Weights of a small mixture-of-experts language model, trained from scratch on English Wikipedia: 141M parameters, 1000M tokens.
Below are experts of layer 4 (counted from 0) of a mixture-of-experts language model. Rows are named router (the router's row for the expert), down (a neuron's output weights, with its number) and show model dimensions 256-319. Each number is 500 + 40 x the weight over its row's rms, rounded and kept within 0 to 999. Numbers have three digits each.
After each expert's rows: "comes before" lists some tokens at least twice as common just after its tokens as in all text. This comes from a sample of Wikipedia text that the model never trained on. Tokens count by the router's weight.

# expert 72
router:506549533482570551532491471498521372421507435467477490522507561527576532515527446580513536532527501451535472428452485571508541535545496535499506538572470547543473486590494478523467413474479500
down0:496478532459479529504547490619580529562442523529482564549429547531447517564466478536450421486486493528493551495504517448531490520480507521504477564535484517500524446484493530412450496488484456
down1:549464527499471499480480474480489434509437494539397484483479499422514547461434568528480492474465479471520546440562485516584510517549500585520525413457454396521545562492453560426431510508502493
down2:523542494511510536483551528514480410483422489479510506547438461525502455494509523496455479545595531499475488478495573522465473483468437488511496424523471491526518506455482533470505522483452479
down3:509453453507480536476499487531583598472464454465527490502529520498573487561577499539486548491438439494545545439435506467471516493518511459502421479490548490458475445533497483448579489534504454
down4:504487507497497450500511468516480534452514461444465468526531491468529592528476504452601503519504451538531505478501489465493495553487471442493508507474492523461483459616474483503545523507532496
down5:499537487449533512544466468534404485501476489539512495480621459506443479537560439528539522585398530534456519507510486532511448508478554538523525470548485505493444462521521506505495510552590488
down6:448569488521515510478586490484438564506538499516494561540493488538559558491508536411546521497527432510531495455491462481478525472522511497413547488505521542459494509521522515520499552467487532
down7:550547534517561539547562468533485543549505507551439512473515501396502546540510530493494459494523478531486414537478510525500594456466488489556497526501472490430527484459493522512575552511486403
down8:532535512421397547525516530511500497471516528457473426488499492548509491529481510554426509471477476524508522558472494472432529518567513535462506462450551495484499513489515433497470479531409504
down9:466540491449532391560444485450481469493459544551427519423498518484497442445510490576474541590510492545488362480505509513504528471495464512555493515549496473502545530591436543411478533557474447
down10:519515467441530486492571494476500571575537492498457467514529502606460500502465539484511549474438538449484489435588405471521420494512466528470501550464515424543523489534484461434462560421574486
down11:512455500521570512438518511561468513507473460472387528513535505526504492494415479448454466430474512472476550509541451473507478466538460487599545499473436443440542522518532507517490478519499516
down12:500459478545518513489455461487496501591477465545538531510490563491473512574462447525432490516420450448508502446502539376534484476468537473528492542503499449489556505446510561489540494508505503
down13:571498541537524503431387458478446565517556417573582484449481480518515528552482500482501568535530550488467425527530511463488498390432579463491496469502502582547499506468538576523520523541584477
down14:496527512491532509530568560529548526476453467584479435507412499559555509559517477454497538449494462510538489488490548514531579527500567536466513503507518510483483483491429490568451481492540484
down15:500466523493526487489493544531515533547467535586493566548524544482529485478497554484542474496632499569460533456526556499502495450531514449472513484500511478486526511527455435517530503461454467
down16:556426528569507564476451510516520511524451506451475463464531410503471504503558464456474544553534443453525509472622567517569441569564554507485536467530475493514533462486523534532542511478476499
down17:563511494533576460506492466427522467521484399534519554477539490480515516524493472417558475481563472487484510514546481437470529446467475502505462493531475511474537496530446509526519500568456487
down18:494498430548415490513416414527493520485489569457466487443424503518468536519569549487492462452503537488511478516438465576517599503446451526478475488507480536527455497566523516586503515530549529
down19:509492526591526513497478512525501554469528449527471489492522500475523496462465491402558517468515470518489470488539443467529463435535511479416508472502469527473500446526519519565545510592555502
down20:566494555535473441394535532566523571466411543548546475496556541459525537529571501462470449462515460523526477490466526435480499472536505467433444458519494528420479477420446495559542492495534493
down21:553495579560496499461482460548509537545519483517475506428494559492495504458431423473463476528396485572510535503472514447514496491495534536503434525527469437483510540458457540508560508504425503
down22:571532504521480455507418451500468536515469475520511477496503472481477541463475577520431488528458466525518478517427543524568498449487482472474443581484480483486528465472433470542450411455555496
down23:452575495528518526512493537524470529509448494545572482559540445565534634522498523445572474482506530496495489480560521447471495527614509453470465524509518514474479417538471481537505550609483508
comes before: " the", " a", " his", " New", " American", "born"

# expert 27
router:506535474469447517464536537467474465424487465444467426563544491579595522518453480541516563455560505519517525465434534496538487508542561488517497509540553551490428467514522473509434419511512480
down0:540518472541473418536418515540472579474455533518499434510437494507575523535481470510480573498467514537459500490451494488470505542543545537538429504528580532476476496574464531522488525511487511
down1:502442492496502456461473516552585508519485456503575514446557425462523510456487496472523481548469580467524492544494544457504487534508526479491521509511531464472451532558507469485514486534463520
down2:499481489474583468472527497569519535482474498452475469461520507524469520538488424571574510457509487492477486565427489513473421492496500500563471587407567454531469476490452501529495524505484476
down3:510511488568470499398478511534477480501519433480478484480456524498520437529450524465569457487556512489537466562613460511464536507510526525495577506481467480493533521451491507524473491468481513
down4:477487495540493506500481526547456529443468528475519497561498506524440458531551501487470562476483529539560598460509576498513482408515559457520575533486453577493469553516435534483454510518442532
down5:442558470483444524453510499500442468508455492532498539550469435484507479483478535531486546465507505499531503518432576493405523475499455494487538552471511504534460439546503511541588433557448475
down6:460539477445508616476496514598546433473495537545460499479462507515535390498492555482494477457464519472479533475450534477497454481454497482526429533570527529491519502442478543547516461562489434
down7:505506478491490573508474479432461459488523493529546491535490532462503488529534621480438513557479572534527475521496498515502529431511505468457527553493476456470436537489513479575550552516450545
down8:579490505507517554551451462486473588520551480397575526471539471512544496507535487499578500527486466530418523500542534569510483544473490502438500497569522544466484486508494480478499532495448499
down9:468473554486527497531517555495550513492486507484515515468579499510459467514539481484402485475454490549477405465468479492479517517428532496548460483474493525476471464533530456513549526516518483
down10:530446537487505499522445473500501500472497537623528513401464486494485442494540517423494420471419432507485439434526434514494522507452456497542540481526516406453559482460511464494480470504530455
down11:504532464551477508455565554537520464511537390480542506450496541475501516502468476464452507537502537444521517472438485504488486562499463507518484540500506488528516523515533450560491475524475424
down12:555481559478556554526495513475497495461476467506508485443591550488486449556527429498519549458514511499534499469464500481426498522476490537481496533520521564472485454557468545557547480524449479
down13:564569559496495428487498503578557513534514423485479495426497475432446528434505437530519463505489472566502567496466496584549445443454446493496433478527493524520445454483530527452529522501513476
down14:560488472535530546557506517480549500528618471498538492452535485555484539541500500490496485479489515498516579448503513540510526512549526515462519530399452520509459517479489569531487471549497564
down15:488543544494483536604505514513542497503553526506509539487586531487579479483521502501490473482516523402553481480480588474533539462499531483471528525532557523489453487510486541453544482365482493
down16:465470461537534508488497464486472447534543550552499520512509450504509497475535487559562420496504489482528411528526521473504449537432507554470504486470535490479485529502545515537527519483553503
down17:429508526491494486534464491517464473551475473477486468451526502591479502455456498589485540528539556462516535528447588507475484473514467536471500504535496496482495570544512505527521577478492469
down18:504462476492488502463452405514480527492462479508513468499480503473443465452489493493540483495545534511518424587477569505520533531476501498529486455499525435479467477530517489543497466388480545
down19:485582524423521474469558611561560437588496523536455490554545551593540484476528428546430559439519508453470477399484476415451492507477490496545486517579535535495423505496563514546474567457479453
down20:449445488517478450474532551560495530556536502467462528475530489415513463538481441425466481413476512487485479514547536448414516516485460464494503527471482518475569498503512475516489425538558513
down21:499544525480520529517546513443503467527532458441543456455527552530525538536510515501489434487534497428504478475554478546515500535508489540479533463440460410541547521477530539533472564481499517
down22:422432481532491481440510517537538484502501476535489482575539477508418500520491511434532547481534525504438539490520494460428541541398397535475506495505506470465522554485392423544492462550536520
down23:495452480470513474436518489537496537499492539507490533437462440464487509525490467500459466425482493522482513595516493467510529523481432508548513478418428460476530479522433439508517518512532440
comes before: ",", ".", " and", " in", " of", "s"

# expert 41
router:458517495558506507587438534535449460466561458408459523532528562540540479448477450557538540481545506437513544469432507462525516565529534453452469502534510511503473434547532498450474451466521487
down0:488463493498471478484513439490538439512592580459495508469546485522455512497439524525465445509489512489547543489468466431519509436428531474480611499449411524559503530519504510535514526549480549
down1:451472439463510505477530472532543552549517493500473522529504460488476486522486434507534417476497502491468461427554537465444512534539431574538523481477579509494467492495461455515581547512541494
down2:512530503463489507476558512511465454475478506476584527453500493519482474503481549486516545495544541598547596528550506477586519511428528542457496512457538496491494549583435542518556525420530462
down3:525564471499446515535585495530511425474450499479460486487480539427488511453505485540398504482454390551461456506593517494560538563493463547479486465500481514553506552450568500538488456542566437
down4:545562529529461502510479516515560573488433528543462475523555551439514488455436435510481445529619461530516532518482549477481451455543452486576524488489504498440446497463482527454482565469461496
down5:474520535547542512522533502529459467516536544493536534604497448507531486522513522484490466591435467446524494447488485611464505455560489537505559487404445481509544469476537507529550502552535427
down6:520551512566451461456516471545493560497489448592483444531578518512535512545527552501446509527529529502544500452530528445484505511522506433581459455464498557536478514540509544506523493502476514
down7:508521571463495486433531429508461509448461526505480494483485462513543500482582532482539415451484472553497532467477488472423506549489442465474456491507503507417594502521528495473501520525445449
down8:566480450505547478502481460483529570513520425477429527424537541478507478499455547447517489473478547437389521499488532429502536484457462470509468464549429502438546472461536525517473536445499522
down9:553541519482533509514451515498549509501457503574496498485551527524561494499443483469482535455517485507520426512468524496524482466490484506500496519488552556511400517456522514505536444564558519
down10:477504500515454561556560602520482450552520524477514453485545535484472556489477444464510516541512551457442464486464512420530511559500531526466531545526502499582499459486442514517534491490511530
down11:494538477481517515432481504476509473526539541512501518520552530474499509472562518455431464472531470539564441437491512509510481474504472506542533422443454605453503449527513493542443513488434503
down12:508497478513461447442478532509516510575415510506523525479464466484520508574483563443524541535517519509470515501537553571481553485497499464502551563489539572531425433492477607470529459476490500
down13:452483501456524527459506424529475494491504524469472533440482531479489554594502466525508502444446464470464425495563426491503479456491503550518525493553490531523448513483470517480516536459534541
down14:478497477519378562521461513471490495535507484474424553450498459513495562537505460431473389489471470553523508522410431551512469517448453518522429521497440558517535482480435434521483534533501467
down15:526513470549582517472544531419491497531512491474493447513493470497464474539417415530478510515524484536479470454500552470452480477532522530501429470388562492498526535504530408497479477510488432
down16:514495465496570519485488562492522499517516516490526518495528471568510543493547534531448483481523464491578540412510523504544478536438473498444450480477575504525502514457448520566488442500529529
down17:512484477458517498507433443533446558552461559448455504473441478473498493514524523548505506491419495470510497477489514525514489509544424562462516482533480517502489542398575444501559419537485458
down18:503503519528435445519392468526581528507422517509539473597505523488465486514423498525504494459550490500478511540447438500464490531489515506500509510530492487451502494505510449496513441479488520
down19:456431431513430511452477491506502549560510415468483502420495503494485479449540469481486487508452564562496491417532508491495558552564496415529484520429495469455485481484516496460514475561492465
down20:500554548474523478487475520497508574491447542541561525455505478487521474459442524497459554468434541477522525462437488478524437441518480438517537526549435489465534497505464512501488607509409421
down21:488485478523474480464490518478493545491546518454426544472462454534486425499510548481519510456456482505524479482525545589509514457424462539464512476414493476511505510497540481485515509498541554
down22:535554452409498487501382419479515616525456452540480527409537450511551485557511477532552528439504477525451504505500522367532475507530420527573436452551512563534507462502527502443525498528523579
down23:509507480524587587477544514566476514539538507468544515540519500530499512521509451564455601490467561453507410502477539521414493521455528554515543534405485538552543476483583521467479453465505513
comes before: "\n", "-", "|", " be", "==", "==="

# expert 66
router:526489509491517531517465518505500453444544476458516456575568524559561537512496436573484556504584532454491478500418520524482502503471559545513492542517509546550457451543506488541478433552497505
down0:512472481504511531537450521544564472505532506579505569500480501557468544493418532503497489489470471461537591540510489468530510459484471465462442517502465475538490508433473475480460498521514451
down1:458501499486550514427512555482457578482512455445446567525479548508484475451456483449513466458431531560565478506528540547475482469557544450551506419478494469484587446550474560560529477487490506
down2:456524477552440465488492521502421489576446447512447563478504504525425494504470530460514494530510549461487506430537549473516476427503516553458488503544543524476541450478503510478451572500435518
down3:466506410460553504598522510453467448483534523471530529512456505472518467477499509451465450488487502497497496502522514598492519452507490550537499509507473528533471531590554534485509549454439548
down4:486470529537480467605448530545456451553481497538478500499526537479512424522519478414501536468479516475500492469513502558491434474436503488520469553496486502572402512531572558470456519573467487
down5:557510519537525522519459576541534469600468498546473570434487524496464540466473521486425545499485440413506508523559497506565574523499523445506469449445445404532430464519481477530476526493518424
down6:442489561407482496503487554534492495576459526534522564494544497460493508467560496501459471552454505489524493539496517543461496504478543492492514553500541459483540488483544528536531530459511523
down7:517467528529527541491470456562503493446479452562569534426535546534399466514502458406505478583468522556446490626466517519448453478545449509409529521583481398517411476488560533507503446459558497
down8:486484456576518589494454480490503492557556507450535466472489552520481499522499538469514510550505448521476474502479531523494458524534498506566513463532458470523537440509498521565414477537526516
down9:478460544549469535475556508545515496518465546548557553434513515576500507519472415490423542462512500539514425564491512478527512539460466478508450499473523525458470520626519496479458530515528480
down10:477528470482522506492541525554462529509530470498540470465502564438494536433499444502404535502409499452460466451472565450508502494509439479480502474536525514485509432439537485529527579515492558
down11:487473510483456473433503474507523530481487509461511470504474470553405497535475413517547452490483499517513447493466482555519541557544452555488505512477512443438471524560529426472498491463596435
down12:446517484493449510456530532545536483563561513490433517451486461470539488607443511423483559490513471473542488536525581465540560475500554440540455579471510456498510548512463515481503646495476487
down13:465534498549464510543476524520459510553486458466413510556507472545459482527475468519426466485515513479457582535574498526500529534519462498480512491460471442510532453453475479477516536516458483
down14:505529550532448572516524488463502488465559487502514498477523446516527430509511482423417452528513497551521454498485434520521500493461525513490493460522515486488488448523474522454534474539469490
down15:442464443533515507476525493519510409523524443500520454445497524505507466539501434491469515498517502517514518504516555475420506493498495526523508499507491634479481446498560496478537493519462424
down16:465560483482489450504550522513492536500545540482479522486484467523453543531506431495500441511455529551583507479593474530481538492472598483548498520476551491474547527509448549446491476542445517
down17:530454496520575523519520492549456491560504484431502427538485532504526486511527506518419530500372506515510565513481547530493523494453495463465535442454518459470481490470572458600491395467588469
down18:512493418484494494518499436552534480523542518534513452459449514493523497507466468573483507523509515471497470493489548460469484508516494422485464521537512500523491454485449581435493468491524528
down19:555499517523450507575513446480488579494473493469500452472468480527514518481501522509510548474544421481532507489558605504530437595560492495525510492543538499487571505509511485412493445468471534
down20:465533515485430508452507522578476483559517540455477493506507496572560449516538475518448506539481483490512463520503499475499527551466565545448524497545426488563455502518571493524485586490508481
down21:461535478472472533516504469443482527558468486552482416487465490503474373499507517472513445545506491504483491490532479508441472486502537537465524451566501497494513446480447483438404515465505524
down22:501526517515552491569562537515527434608571519548599560511550521516467604436504492498415482471471541487418487397472495460514454547544564496540534556480406509552548549521527481412443532529409448
down23:514511484470429549457534506446452507500474470507505481464449486452497502492481480495492503578479555545460516549524465472471541558536451529381506463528454525541548503510519494465543460484529449
comes before: "-", "|", "\n", "==", "The", "==="

# expert 13
router:504476532471478496488540521511568460448506479424515410531539481477546500465519438533576560396544485450445488499449464534506528513486549545476487526533426538520450517555536527522549422524569476
down0:510541563438482544483509449475460551525465462565500538470521522521420550571478484495432504509466423580470566534481505506563493590496506491521524545551468412503551471522514540483504491477511516
down1:553501520447518545545493499495476517507490440507557567510512481555487473525465555516486485504495487519512470524446514504476495423473521550468536514473523513447490512500542437527503549504502523
down2:558443550443483458409471463525455546483436475546430503422503506480536484501440493491457540478506544480475484509450454526473489487520522444470489485465517503521518497467465539528509543511529421
down3:477471465437434495512540454506490462498503528482476523499513434470500475530457556532510516486512510520451456457545519536469546513508568507566453442575493503520498519497523520386542468471486475
down4:498491567488487485529486459541448504522490469461484461422499574450486480520457538496451477480558488462512496502515531493569512545537469511532461485511463520505515545459525435468522423443568470
down5:539538457429470458584509510505534531597452522521480527479529545516559454495421423533474509519559509546516483497465492474536450442483507504543559484450518502537535525534544468469450570515460537
down6:492493506526494464464495502497517459436450482416455437444516530531489494479490539574475460432462478550552537586538522531505559550483547509469513532439484506561541514533557472527505502550569484
down7:467502492463505451487507582526524507548489457505504395541580520455516491483389481515518453476467489458452449546501449496505521546534414559483490509512429455518531540530533420485512529505512557
down8:505523491485480476565543535525481518490533461439552444491476450501524506500454542572412580482452497554469540445479466526504498515485536497508509528503498477590491553485523514479530543517394525
down9:600558507457437405503471507452505514425559542477511443474490553508509484442467552529433487466515460436480523527480534504553504549498430513501437425454518576431536524450453478471488486442560454
down10:465582396507531400504514527409550450475513512493451463562429507467488497483486551519486533493505615499499469458444538486432480451441492584434532528492510612494502594507515504535502563545483504
down11:415541485463498497523552516449496505529510474443461497500480505588543546513555463539558488504506446540485490486520554485491536527458452571539487513418491472517503507463454459549513543567524466
down12:485512564540473540460494491530526461502531487487481501462517534536535555546521501472539565483460469534531509525493522462447511476454498456485514537551506565478461519510485496559486468513514480
down13:532539493480442563453549521533549481388549569534526496430517493500512481507452513486499468483497459506539421508522459476466491543519505507526447559593498488497537413445457463525555493521475495
down14:527534473517534511413491526444480464562476456482510507573525472531490552534507533550498457482520523473453469459472481524507544538435566543535449513496503582451475483519513489552561525393557428
down15:499439486510470508468526481520499488523484510489475495555492494503490471513543474470546446530534541469470516452521510507527445492531508450571519472440522476517532515488525557503445424511547482
down16:536488507483478492493489444495537481553525500499543500451489580513480471568508519510444507479461541482491523508524516526525526470472516409501505534515463428543449406544488510505490486508483508
down17:456496553566503436504483501491430498538488491500474513536466513465431514475508508530499453479471512519503598550522491503491520432481463496505553451461532473480516540515516496538538493492520431
down18:500491507551544533512477523466493448535495526497511522447505536498508481465540521460486478590521515569538541531555473543566429521439497485484546504507522463485482528501431467474484553490452556
down19:516546475499519597543484511540494508541470549466534500505575519445510489444554422504414530427478516469492596530527557464536529455493504493519472468529508448519457504391429442521452497501502532
down20:574450478497540504537467512527524452515523508624490501497477510464449550580564507560444490497521518484467500502565527485479517513497475422589446498490546464535470495544495506476510429505600497
down21:464496500530558471514531481532621463477554504473534528513483508585529493518538488476560531428495523524453454508522501543450513535501542494540467552520481460537572463471488468498458536509459483
down22:444519523630550498449500506556528470536521474489545522514541486517506538482416489519532524470468484552505446516481540446489505487496525481569524529436457539556517496582485513541490518487566463
down23:527575488510550506519443477482446479494485424553515529481510515505510489473521463516550498529494518597521463467509487511473509521527583501472524504446532505457534475497535431569496519512555477
comes before: " the", " a", " he", " his", " her", " it"

# expert 42
router:446513535445499537478509392547502464477467457446551488502511473446546544528456513521547551453549511445477543516446484480540460529472539466541442531489450530449452427554476469479499415551434496
down0:552481497498514491564438519551457433524436577466519495473507511561562562469482455485517494491506523430537463484426479492449487464491515522468525559487480466470495592461557515447524468495490494
down1:538484494545508530451522526520458457541558435420539491534528487552484492448516481497497538513528536521550518514455541420478480511478465556509516516442561539493511473506538502553552477486454558
down2:540525508487513506422516478543508528468498524467536501467457441443473550479479504589448504562448494489503498504544423481506582420521497437472493443483506488455448474487540532561489516464435486
down3:522479496531498544531481484431417495534493554501527517425473499518542570493494533611467528504507520462552538458452410486531528474488449507479541529523510525505496464412489460540519517460438489
down4:471469492468491515457513510479473525444556466480546496467525586507554517478498416494510494456520548507512416453548458510465443537490473423529535516492496485516539465462531530484481509429537548
down5:513569439511545533509522583461523513554549486526461508466458443516509481539519499528384515491491486533480553555503475510539570435527537487499544473537452500496500402544508485478558528448465520
down6:560487511564506461442460515477501443525497457496575475477509536561538490528488546472555544545438470517520510444555511435439453494399473410569506534536493405478403489443551539522530511507459511
down7:474516562432460500561497547524515466513438582488523519487488488514580499448543510519521519522553498415554470522495547537435576463474548571484530560491500484453508547540558521487500545455496585
down8:450527473481523536515452562469453527496536535542554560524558514444569487493552545512522561571510517514443431495508473530471465485459434513490503584487581471509477436398525537522455453468536550
down9:504531479498529536517522475528430486459467449448559538507562416563653509515437587540463499455517503565587536414493502560547564482495459534572511584524492509540501539488432502407579513455470511
down10:498460488463476568467508476462571509558511466488513553433538503476445500539453507499538518560483516446474446489556539490474447541527452442464470527441453491439537502468514549463532499480417514
down11:565453489482557517505460440512474441504532449504571500496458483505509495448500544513490510546442450484545475559519491483478553499511460495482569448454488513451530490448573552479509493595460482
down12:497487422512539468463474475491414473490432433467517565493455465498493539540508461487511506430495537536547507524516470560540547557471597455532507572490487453558529474459473506503542422563544503
down13:509469567526535583540477523542543514496521455481516479481495524498502499531539526458468523459442502476381493498547520579526487508463422523481482515549532477485513455593489468509505497481441504
down14:473452566486532499492497476481493402487496533406460556557526512489512432495485533419494489458477453518487497486533492506525496512474484539512419523464489488501545455463431475459513538497601565
down15:527537439455453486461535562473464566528508497460467521506524523563503520482483496569502500462510575457484500508456502462468486463486344464466537449503548425458499450530494525566488509525474448
down16:523420547614501470513436522490480462553479459486467516521573498434466512505501405516542511523503505474459546542497519472463505530513472487494471467525501521493516442509506471564543488527496541
down17:472438470538479483523468495639531465507555457486500527476438465464505515513526539439507431477518463515520545479500482497536450534483558459483481510500500468485457478477467462479479507561521591
down18:479576541499553453526459513499396472503493489462539471517454477498522500498479475589473526466517549519519572507545466535508487471546499486453528505523495580476532553501527395450547513487531501
down19:442529480496476521460501549433483493542527489505468525506474508499422501501512563474495467545495520497459492510546510494469488519448555452495477484461456445503518459477471519466529574494511505
down20:498431568448523514461561523533428489435521506498477560425549449511473560459502577480493521526505519512522450484527473498467501543470468516444489533499522517467469573456442561537495498535485499
down21:507515487530489523453435453426514482508552556422469552472513476576524516513441478535493469471520567495509554539516520511463430526456440452460552439555543423386544456491474551515463503501470486
down22:547429479459541507470512484522471527494530558535527494448452506532500487456496447481483475486425479484449485516544459439557518479530447468455517512523526492472531541536486485483473464539550478
down23:516514535513515485510506574493396531448444446555556505499506506486496526503565571549465514501560528537462502517510479526517523495453576456463532596556447523526508513471544491508583499528518513
comes before: " |", ";", "nia", "ucci", " 5", "/"

# expert 78
router:513460510480511496595497547464517465454447443447469486540502532476544447491472456558610566449507557493502543483427555532571525462515512464502470512485509517502459406514516525532463403542465534
down0:529581505442489539445488470502480468532544502481473514503514421500507482562446479547483478519437466473480451477518427481558517533464480522518435513511492446499503497518461524503538464469473603
down1:498472519425494442418415527519537508518538529536504438514407467461513523530503546526541442499517560572479514570418514493448543481436521430455501537480456470485475489519435512522520501527495412
down2:558454478495476532485469522532463488536428514533511527500491525571486442501455554405437466521517460380560550557524493523541469463514511501534533495478440499472555496493578453504547498510499475
down3:526499537424461431493506478484517471530533521499550482559471549458501496473522525468499460468463545537495529393506522460464573524474498517442537482502481522490522473473486445505492495468479495
down4:461493492504483496440476497460608473595575519468525503475475549521495496452555482452530499491521501490499512459485535489499432486518484519433440513558453443467545502458466560521510489563472492
down5:491502500428553456458490504430531541491471550521542471443514485513554424500503466507495546525439522552535428528472589504536436442471531505534530486493434570516482521525442552478482422459513478
down6:548463489496457516527505538426440524482448488473524440563448512504490496457520551503468466437509521516493498505478582568564463426568533480446524531483478532484459524456456530464559467475421434
down7:477505562517537457491473576564464496478474463523499466558448494503524433509514548515460505502501449451446494515493517480456534441454556511543545565468524498506543578527530497442476534467431474
down8:549559538466536451580492527505466446551516492564465474578457495422534509435516498517486500588396476463462526416532546477532397516596522398499472518477456502483514489475481533468514546487500486
down9:524481556462521552633524477534516532568534484474553480495428442495454437488586518447444455540522535458522443439495509477543474603469476431449514506520409551563452547500582444554515522495575495
down10:514481566513479520568484463467551388481496544506496498461469517520522515423438524542574497500496493435529519446519497529530513504464496504515566518502566529511558497522509485519454516425540422
down11:520530492555510475444551581434483568473499488521505525476472527499506563470577559446467497482468465422461456389523484500494493530487510436480495471514520461490504498451546505521447500490459516
down12:417524469559484426479564496553439496502496514557526512485483456547586543468454549527488552494474566495604499525469491476455507541567531513513489463530462501515443474460471456483472538566415461
down13:489456476525555589460465454533477528504438541508462472553514527510576501526514498534435462493493482606490554423490558541476446537461462497452516530511453430521482440474544459480507536427434494
down14:478505528486461540355481543489563442490504592497423540477463529539508427438481492477467410512430469465503423470485574483465471421529480464463488521447519523515430483492461498531478474458477428
down15:513514548534538488480498518412501537464483507561519510494495502513563432435461454449500573447480544473499476486551506451541447463549582495433535582435480507540482475520486467501502539527521473
down16:573534515420492530455441482495529515551592548519621446505543482519455515509554530471526448507498578502547509560495533433509440513478503406569478530485502463554520510499510478535487473474530521
down17:542510501483556550494542580506450432424494536418544521521529493466496501486529466523496588472471474534587500491529509481449480493428509506497580533483471487458534507505511479482507497474520507
down18:528518509490497520478559620534572493439453504446495473518504535525555562539541535552475466446425524462484511479435462489472562486533468497530497511483486493435478443530489476479526528524474484
down19:537537523508492427487565554510421520565468495455493489495525464453579533440476525517447530514541512501483519453483508547543431469409538503462501429448465496457505501479437475477547545543519527
down20:432497467530501414591497502459504607519519495414449561362521497466517519392457488563515514489502592541493447565408452528469513471489436494557454526488511538444500511604455478514530524604532486
down21:489454508506458435434542465543467575517439442488488580523519517539557429421494539499496482489547546513518495466481460521533478464508458465494489434510476509473540517566531514572602508476483492
down22:536510493477488489466547453459516534517545570483500456488480443459433449449472480477511411569530515586509560509498502579575570525484508460555467391506481444488461507489476467512512448486479463
down23:488567526479563487519519568527568496592438492440506513480432521527488573491470474501525483573481531440516521531539540530575531515468451548519520462480481485567451464489508458532521514457484502
comes before: " the", " a", " his", " office", " an", " June"

# expert 64
router:483459578482478522507426494536466459446483479452456510492557612515566496502457499555452540562538452456479518480454536505526493478528534497501519528522512566490443529552496503501519469465498510
down0:537467503562482504518471436489492482439522475510518534578485437504484514526534512499553448518539563581489536501513477471489488489521488529506448593425507532570489533558501537539538452499425487
down1:491517509508517480540451481544494485500465484486491545465508572507510499535553503463582551574499448416457491540498473526483432510539434445521480486563577469507506493486430451495459456513481449
down2:467522492572502509466526505477503477552459482530523535426584518583567564506472487497483492528421413569510408500428474487574530516438363509419520498462512516413566544480527520523485485522486489
down3:520506494459592522521578483494406437533525539448491540488568522496518440488567498532460503515469529516496475473482449486508521516547538469397540464487452490562514516529436499502490497453486516
down4:532552552473504524552495540555590416552494520517480464490530524526494452495527479459442462370444540492592578563474492464471443512464534502490479402506525458515483527450493427412478471546503473
down5:518433468504500478468518438564512455523455530540538479494537515511379460539488412446485464466501493563462472472474510428462463529487515538514484478530482517529538528532475569505510455466458513
down6:505533552587506512551507517452532554491509471478465510513441446524482527515446572485595526532486469457453502500548563500548496561416401506467431530462522462479552453462455447466484439515467507
down7:506483514489523535469551481500489458565490584446527454449535550538469517503534532558543474437521492478546536499540465548479503452484511550467523466488505477506494567431548482536589484534549550
down8:435483519420472509558518478462521520538486509450537544511529525490510501528572534537574495470493514455562574489483506490471480490525470478493426519518513535470478496486434599473526529509492489
down9:530524562447498522458543596461542484545450458502490535470421524428497497496510577446500548499485497566569474421557507485496492482514536524442461466483485492484482498464453529482505494504457492
down10:425454560554520550523511522546505471473515534524511545477483490489503561538485518529497478472488541562437501542520508524497524520544518541490506552459507537535487553484462477522511531526513470
down11:558531577552557482518497549452501448452474546513532487513489434532498491481485505479473553522542475509544563495535480504561449561474486533482618545514441416476501558477505473501474439531492494
down12:523468520487511555527468455452527508528359466474579475538519584522518469488529488530462511512475494516530450521477483504589552481454569503537520552488459476572551532463451456476514486503501526
down13:494564523487539525470571499551402486504476542464541492598502510472542502484484434516515488513483507518538494520489493562463550469467535554451552499506447586560501529541532555487554513481413525
down14:420585508486442440452606538463451525467521511489500515512488463481553474483472483528457558562520533482436425455495496477492481475519503494485488427520516500549514541451482451484463472471450502
down15:455517540545590493512596447477456504470511566471561471507500530596535580511554557568484459510497510549551524523486463538497521505497493573442547532470476538549492497475584483546522510542543500
down16:522532571572472490457500423457451501483482396590483467477431534434504494519516490547486539456468558467511503456485518568473450480477516544473511429467613500488489504538458494505503516497401492
down17:509415487525484459423533553520449511511456511500531542480447549510454519485460486440501447430545584491453545533577509428478540454500477540518538510477551513501610512483513440494539471519512542
down18:500515434541517542489520470558429448498547535446603502515465463531549527563526551564500580544482495490505419561519505451477506502510476521516468502504514557454563549509572482547536442515459508
down19:493463501470497535528550535442522470593471467462515471461497506497491463527515650423547477496506465509514488431520497442519493420486412408505479529470471464459406489492467541449507459489491484
down20:526495487544501473563513463498468489477550518527558489468573533469460485551479540517550481524510494495527481475462440478471506462514497448452521522520529507481530492538471428479466599567475512
down21:515552484496500472495541451524504442495494522514439551416448488518452486446490518412475543518442585528512498474486550497485519496449471482498527497483423506531513508581530499530479443497536575
down22:518451543495579526517518530530490470542539535500545473494543528492356582485546534514462528544450431456469548455513488515548519482466470481509550477464483516429536517521464520546503501482476513
down23:514465440544455493540410449522527498518523558520472551501459538502473483464463530480447522491486532505507454455478487515490533535546478529499482507528490498477488480481516511512468480453455406
comes before: ":", " |", "|", "=", ";", "=="